{"num_hidden_layers": 10, "hidden_size": 128, "n_experts": 64, "experts_per_token": 6, "d_expert": 64, "d_shared_expert": 0, "hidden_act": "silu", "moe_layers": [1, 2, 3, 4, 5, 6, 7, 8, 9], "router_score": "softmax", "normalize_top_k": true, "routed_scale": 2.5, "balance_loss": 0.00362, "balance_bias": false, "router_logit_norm": 1.0, "init_std_router": 0.0107, "lr_router": 0.00162, "vocab_size": 13250, "norm": "rmsnorm", "norm_eps": 1e-06, "tie_word_embeddings": false, "optimizer": "muon_variant", "learning_rate": 0.00902, "beta1": 0.93, "max_grad_norm": 1.0, "batch_tokens": 131072, "max_seq_len": 512, "train_tokens": 800100000, "max_steps": 6105, "dataset": "wikipedia_en"}
Below are experts of layer 5 (counted from 0) of a mixture-of-experts language model. Rows are named router (the router's row for the expert), up (a neuron's input weights, with its number) and show model dimensions 96-127. Each number is 128 + 32 x the weight over its row's rms, rounded and kept within 0 to 255. Numbers have three digits each.
After each expert's rows: a language model's description of what the expert responds to; "gets" lists some tokens that make up at least twice as much of what it gets as of all text. This comes from a sample of Wikipedia text that the model never trained on. Tokens count by the router's weight.

# expert 50
router:103162127178135105107135115148123124135122096126136153116131203145138133134142067109134161148137
up0:084077147120090102112126183096170083144147126108113074153156139155062108175158148164158101130102
up1:079188166149066122110078153183134128148173124074112123163165151123111102128132126134138158133164
up2:131055135085110147064139168125113144150095153140108136106141176104125150075162099123128114114093
up3:170199173117138167064108143152112084141102136112120060167172125134165097098072077134149086164186
up4:142202143160095127128074082184062108137164157132092111110162168132103180134122119190101072101143
up5:136104107129127130123118128202114097150140085082140174155100125137158102151160078175155129102126
up6:150113186101105066106198091120126125140119165098072144145155113165122113125117134166150121169135
up7:149149124115123178147143177128145087139172093162099043120138079130070180131136135100150180122109
up8:138139095123168082077072118106147075149075175153131136172113122154168093105110138060128110099114
up9:102176113113115133148109099117087119136140098131148143101138134088154170156210108182135063108123
up10:155061139137155129170148107129131143100176115082144112135137134165101054174019083101119129113101
Description: Dashes, commas, colons, pipes and spaces separating entries in sports result tables and lists, e.g. 1st place, gold medalist.
gets: " ", ",", ":", " –", "–", " —"

# expert 57
router:138101122117157172109090150079085083063159113066073152124105160126149101135101142170166136155129
up0:076145105155171172136182171167141105107116161108092182175185088134170060108135138097141143111136
up1:140108182147117164121042114151129124077097085118094143141144104117125071106107123110148118165163
up2:068058144111144214131162144089096142185164106132137189141159134125176166090163150151114125108095
up3:142083116193130118111148110071124138139063149148113083121179142115156121156129150119157188091115
up4:112126147120074060174087150144113121154130152146150105164195094167174141143167173142193177160125
up5:130125158163097148195168065155070136154125074082064107142132173074093121185141108125120138103179
up6:071124176160154096116129171123170098122139146126171117094185112147094125107131147167138147124141
up7:100118051149102133134112161106149079140095134146101177090150147101175124148131136152150123146150
up8:142153132102111153129159138078122157153142088061149128122111136143091115130027144142200190158077
up9:171108121106133154148123162127120152123100155108151100134180135192193109131135152086152140074100
up10:125070079191144132136146121143121117145095146073114128108146122144146119107130111105140162126121
Description: The of after quantifiers like many or two, and clause-linking words such as where, after, during, when, because.
gets: " of", " with", " by", " to", " which", " that"

# expert 17
router:106068174090125090064106091142097138143138126124151129154064077065159121127171144203124120071139
up6:155095085084132136144161121132134081110137168168180142096180193167124150136131132141139087102097
up7:110103132099069110134085159174184139134168092043152104123123127067090124134159175175117147115098
up8:117163171135141190101070155162080064155125166111147103086112127179110070054204154109157137142103
up9:121100144097087122114109145144054118148152069165097136125137118156110168121168182126195157125116
up10:112086145116113098102109116094127134158095195118177111066115126170146064186164167133135101122094
up11:144137186166118135110151171179197113133148074129127091108127135123110084127141102152103130134064
up12:114162116032087181066133069132099123207100077111146171164120101101117121144082149114150159118176
up13:132091157084136100058166140158117133163154081175159155110138078143194105094142075163083131133132
up14:087123110179118124140125152105178153073191097135124066152079169162114138127145164176123125112135
up15:092111129135093140113119138075089185067042120186142081161149103168109095090142162086168122115167
up16:102139143162137143116121046098120134085163122105126161083150108158065079109148123098083120115147
Description: Opening parentheses after a name or label, blank spaces in table cells, and auxiliaries has, had, have, e.g. Parks (DNP), Totals (5 entries).
gets: " (", " ", "\n", "/", "'", "("

# expert 32
router:117131123088180147090174096110132147095126149111132164070153183123117106207125104042130132083113
up0:155098122114130172091147098168127134151153149143131120100129154116163124169162107090166122127096
up1:069085134158178165092126119126101160140111117164192149139136211121123098188139147132165121131151
up2:090131169136161099082123128120158152110129086201110152125188081143229130127088109142125130099102
up3:160108124090142209073108148114087177142120180185157125081136131099124109153159151140138119047109
up4:108083174088147171132138076152101120139170176184158085111126157107110112156161123087121101135078
up5:087141163105085091107182135087087224163160154166156150122140125121103083129115111186164079084106
up6:189133164087157183071134097106109127118137160154076118146161187132144056087094114169178126070093
up7:161147113084126146151133145136107158168117128136138150180143110165184110152151145150191174110152
up8:116136159129041161134133148160122135110128151114116127114141115103119119125131164094100082161075
up9:144142179137068155072133124123167103111130141134065116106125113147090091169162146126137124132124
up10:137094165098123168160155128173047087084153131148115146058122115179099080175147123130146127120190
Description: Column headers and label cells in wiki tables, such as Year, Season, Team, and football positions DF, MF, FW.
gets: " ", " |", " USA", ";", " MF", " —"

# expert 16
router:106099131150182085121086093108101136124066090085086155130131145099141137116129181140157129109096
up0:161119157134102171176113125089178160141137109102142147154131161125091163138109122136110137167107
up1:151146176141177097080127099122132085104140152105094090117107181127153119125133143102101132149047
up2:116081132168095090080105058165176118044129110070109092111125093139140112130115158126160116114106
up3:070150196155122152087136087127077187169175113107115133169185124125151087139135116191141113131161
up4:154089107107137121122108123112098095118097094148087107120186123128181113135128069108112113131099
up5:135121154092153133111168166090125108124183134128117091107122104182197137050110131125087141032123
up6:074102155143128128130129083131150137154173125126095130181155091045136152115157130121097156129139
up7:135148140177098135142088079086173146095118156072084123172135127147168135130178119130146100138125
up8:121107080140130127113127207052163082155117096145137126098123177104097147143236150103145131117139
up9:160106101052115096082151119139065127163112124088106168170176191140092057131111183101100135072137
up10:139138128100157086103103131066092164139080109163206152046136190132119130191155136110107118132155
Description: Auxiliary verbs, pronouns and adverbs after a subject in narrative prose, e.g. was, also, had, not, he, and -ly endings like repeatedly.
gets: " was", " also", " not", " had", " has", " he"

# expert 11
router:120155144089139080165155177128168087144131125136151093143186163160208075146128148124137131120132
up0:118149191115137147122141141126111076090112111125104159126164125101108149190145167104135098178123
up1:159153102117073142141158106054176112136133152137142115093158136128102111114113176106143120068041
up2:156143087071177112139077123104134147118094116113128171125156203148162105090157093109119119144124
up3:201135143098072171101169153161102022143110120208125096169106109092143130165159091131152157170128
up4:124075161127153162139101129141099105148088058197085136089167139138201084118165112074114182152152
up5:115140148086115118152164157095091130107124123151153112098113125109148092166093115076185126140139
up6:091102123114133111126138121173125056126178103095137092127167142167151106092138106083146178061187
up7:156125163091133148138119134178096096147102117094103092116170118148126124120130165129127128131048
up8:162136114116146133146060138117094166088150125153132096180106093161154172099127106126173104147161
up9:102094197115106109093137094053147125156101170101124101154105102118158162156099082082141102138191
up10:131111142092113084135099134144131121098155112086117173099144169111137123086163100187114154142103
Description: Line breaks before headings, section-heading words after ==, and early or middle pieces of longer words, such as arch-ip-elago, Ety-m-ology, Born.
gets: "\n", "m", "d", "th", "ip", "M"

# expert 4
router:076141134186151171149151163093106104079114174136162058110209115156172110101164150132148064178179
up0:132151207137121143106082102123171098105120173106160099148117124104095079131169145131156136176167
up1:110088148099132136134094194146107136103070150170162151109144114137120032176133110139096144138225
up2:079081122162117192084110121155104117107108133153116114128155112132123106235171188128154094120183
up3:134149132133181192129123070090134126149084199127131100078147160122141134109099184070143198100111
up4:105161152107080181089133154141089160079157181238121098073163121118132097143189170156125094114132
up5:133118156066123156125109140122053159154114133133120117126158137158143056117104099157095120137094
up6:140190148132078117109153134134182078154141118140097131122173125162105029132152119090182089163138
up7:137144188141113129085120079139121064077140116110074149140221109079156110120173158167109129128085
up8:135095080129159175106140190132115111125106153139071110112198127126061140105126094159147100169192
up9:118175113099094109110139145097128075161102095158145117110182170127126057116149150114183121072153
up10:119120139144088151121151179117132136060085095141115090176173155135109161173112156128185060091143
Description: Short vowel-consonant word pieces like ad, ur, or, ar inside names and words, e.g. M-ad-onna, B-ad, Eld-or-ado, Den, Kar.
gets: "ad", "on", "ur", "or", "ar", "ab"

# expert 54
router:122103168132143125122115111101080197077178103125106146135129154121101103088149181162217155131108
up0:055147143171083115098145159103148135107118067065225137107113109123161160135140148134130154097148
up1:179122186156137163165145101166132122084130130103099125122119123166199149147110137124132177084129
up2:135118131124127133135176122111119084193151083129187108176159173157140042102134129114133091120112
up3:142153116115103129144078178080102104113179146147156113122163133066167094112099133135141188149056
up4:140118161101066133181170113162109179124178100114114142121175061120136108122137111142139077094145
up5:118164125161172123166148125095165117197173128143100111170152146162159139080130135161128125094165
up6:133130123124129112119134110126097101090132135102102145117118103145151180072158143129117181111021
up7:162071130123115135110088086138160072110095151122083100145131148144138139124148118097194142096088
up8:200145150186168079113141144169100122066177049111150163105123108164210166159134127071128134065057
up9:150148122168133106147134163139091198118150166134123093186149141144141150162099080092142185099094
up10:145134114053131090118079142131060139073112092172132136105158098135127080127138130131161150137153
Description: Past-tense verbs and verb endings after subjects or auxiliaries, such as released, played, received, br-ings, res-ume, plus to and that complements.
gets: " to", "ed", "ing", " used", " made", " that"

# expert 49
router:084109190130071135099166165128153107158158114127162183118098141173098122126121107160107122151075
up0:116125107075041089151134098144102097131150108091160138188099169096144118120151089100134155161150
up1:100086146123095138092172147105117167127190155142086123115109126139128121122108111181123126139073
up2:078081176124127168091108126167080136106137204127160154126143103153131126108097148108142155159147
up3:148077140132081151148143178160136100142140102095150093106123166130119123120127145172094073144131
up4:107126115078061145130179147141084155089149104144092140126117128168159135128184134150190195173139
up5:161172137118118116093116164101131133058134141149133143115124209099081098134102159140138149128129
up6:071115154141114151067114132174112138123163080094130133165175102143107108150072068148154152117110
up7:157111178117161079084167122177117108086130095096107083157133156210170096089145186146127111122119
up8:157126149165099124126121116135121119131182193055161081149141148096141131182128179122139152157126
up9:162125161075122159086127168140088152121142129144137060075123116138154169056106091113146133130130
up10:085092116038137136143110149095132114211096144124108214110094130133107121128137094111118033160111
Description: Prepositions like to, in, from, between, near in ranges and distances, especially census age brackets such as aged 18 to 24.
gets: " to", " in", " from", " by", " at", "6"

# expert 63
router:125131140138154099096095107098148136132087129097131117126080159101114165117171126118130172136133
up0:131109131130153106048074180123147115136122141173144146148135117111184160194155124165110124129077
up1:122145129157114144064126109150153104098121129177080121122217114110089113162182148109137188133088
up2:173146122146163104130086144115142116091148064093073070196149108165093163170175125142149179127117
up3:106093159062191141142134170136120049150051137116149184140124117128091095110074102144126117108089
up4:089126176053128178140094160144170136145097101101207163108153114163147103206178137118107133165122
up5:182106117113152140178123138120123056066073116139135090085141162130105127108164134173162126100112
up6:098166162153152116108165192066076127099155138124162100155230168143100101143151102115130079092077
up7:153147103140102157121099082147172116078145170136142121168145091054167184079112117151118104151164
up8:076133097142130124153144097122118197150123155042190204125062161148159126173181109140077055098155
up9:156079124139143093102120157148104109148056115095183051142150135085100146127138074159110182100166
up10:124133118091105134134173119175099052067109124089119148089102179103143126139067099141105142152117
Description: Prepositions on, in and at before dates or places, often after launched, opened or released, such as On September 30.
gets: " in", " on", " In", "In", " at", " for"

# expert 21
router:133164120111097132150107097201123128154077102147158128201113122127175158107167101172143170175121
up6:161104148170145093141108115166138088114150066125167069156136128182109065075140141168159194139156
up7:124123130097114140123159097089173166089131154140140182123111098176052083162125108218132123101171
up8:135186145103144116192139086137127102156142102117126160140168177141126115153121116141115114089179
up9:095180123102155094102075166092170126097117082163149175133127138069140188149157137118164139102130
up10:118139127086157164113138142193181034094163150132064107141145096143145088178181150080121093131128
up11:098080111120122186109073148140216106057134132183098140094187113089085171161066145118088138150115
up12:164105123085097176079115204158160139190077111093144102133113133147174229079092151126121117147087
up13:110168127124044132091068137088130128151167144135120100154161135177085144124134137110174133138045
up14:134102168192131115155151118072092122076121153132138112116135141165121098099117167153081144156107
up15:099168097134105147068088062124094118170097034100080121168120154185163086152142126088140130125104
up16:102148139123162102162108072156124163108128165092169039156046142186106134128105185126093102159110
Description: Colons after taxonomic rank labels such as Tribe: and Superfamily:, opening parentheses, and year digits following author names in species lists.
gets: " ", ":", " (", "1", "2", "\""

# expert 23
router:153114184108087146110151172149123139078138109139087110156117160092120051083076162157083098113134
up0:146123162122119195102134135141086086083125116121103111135128110183116105106137161158150111149173
up1:110140131125121126192101152154092134154063070079154083083114124089122167148110082149144076157165
up2:112160098146138136094131124160155128096160138097154076060156091191114121110107136157164111098169
up3:194077099127162070163144098111129088136127143138174085119137129160099171094100103185128112156141
up4:184146157144119220129089100132143107177145166108154153108171055110131097073181116088137103141122
up5:120108141123112042153139047140119165123158108177163096168157138173132115115096130138192170127147
up6:141085132080189123127138076078133126085108153141118118093166218114202092130128131123126158134156
up7:132063152098130156130135151141143142083094157129109090157146101085174095100105116155155130083123
up8:104152117117050181160123143116105137076082143154097171159154131182197123160113141123100121133172
up9:151146153131142154122173135076071123125105146107088089152121175105107100147103099101122153146120
up10:089089097110177137094114115197106166144121146108073146088144139104160134099096179141151115121134
Description: Semicolons separating list items, table pipes, line breaks in infoboxes, and letter pieces of Hungarian or Slavic names, such as Nem-z-eti, -ović, č.
gets: ";", "\n", " and", " |", "v", ");"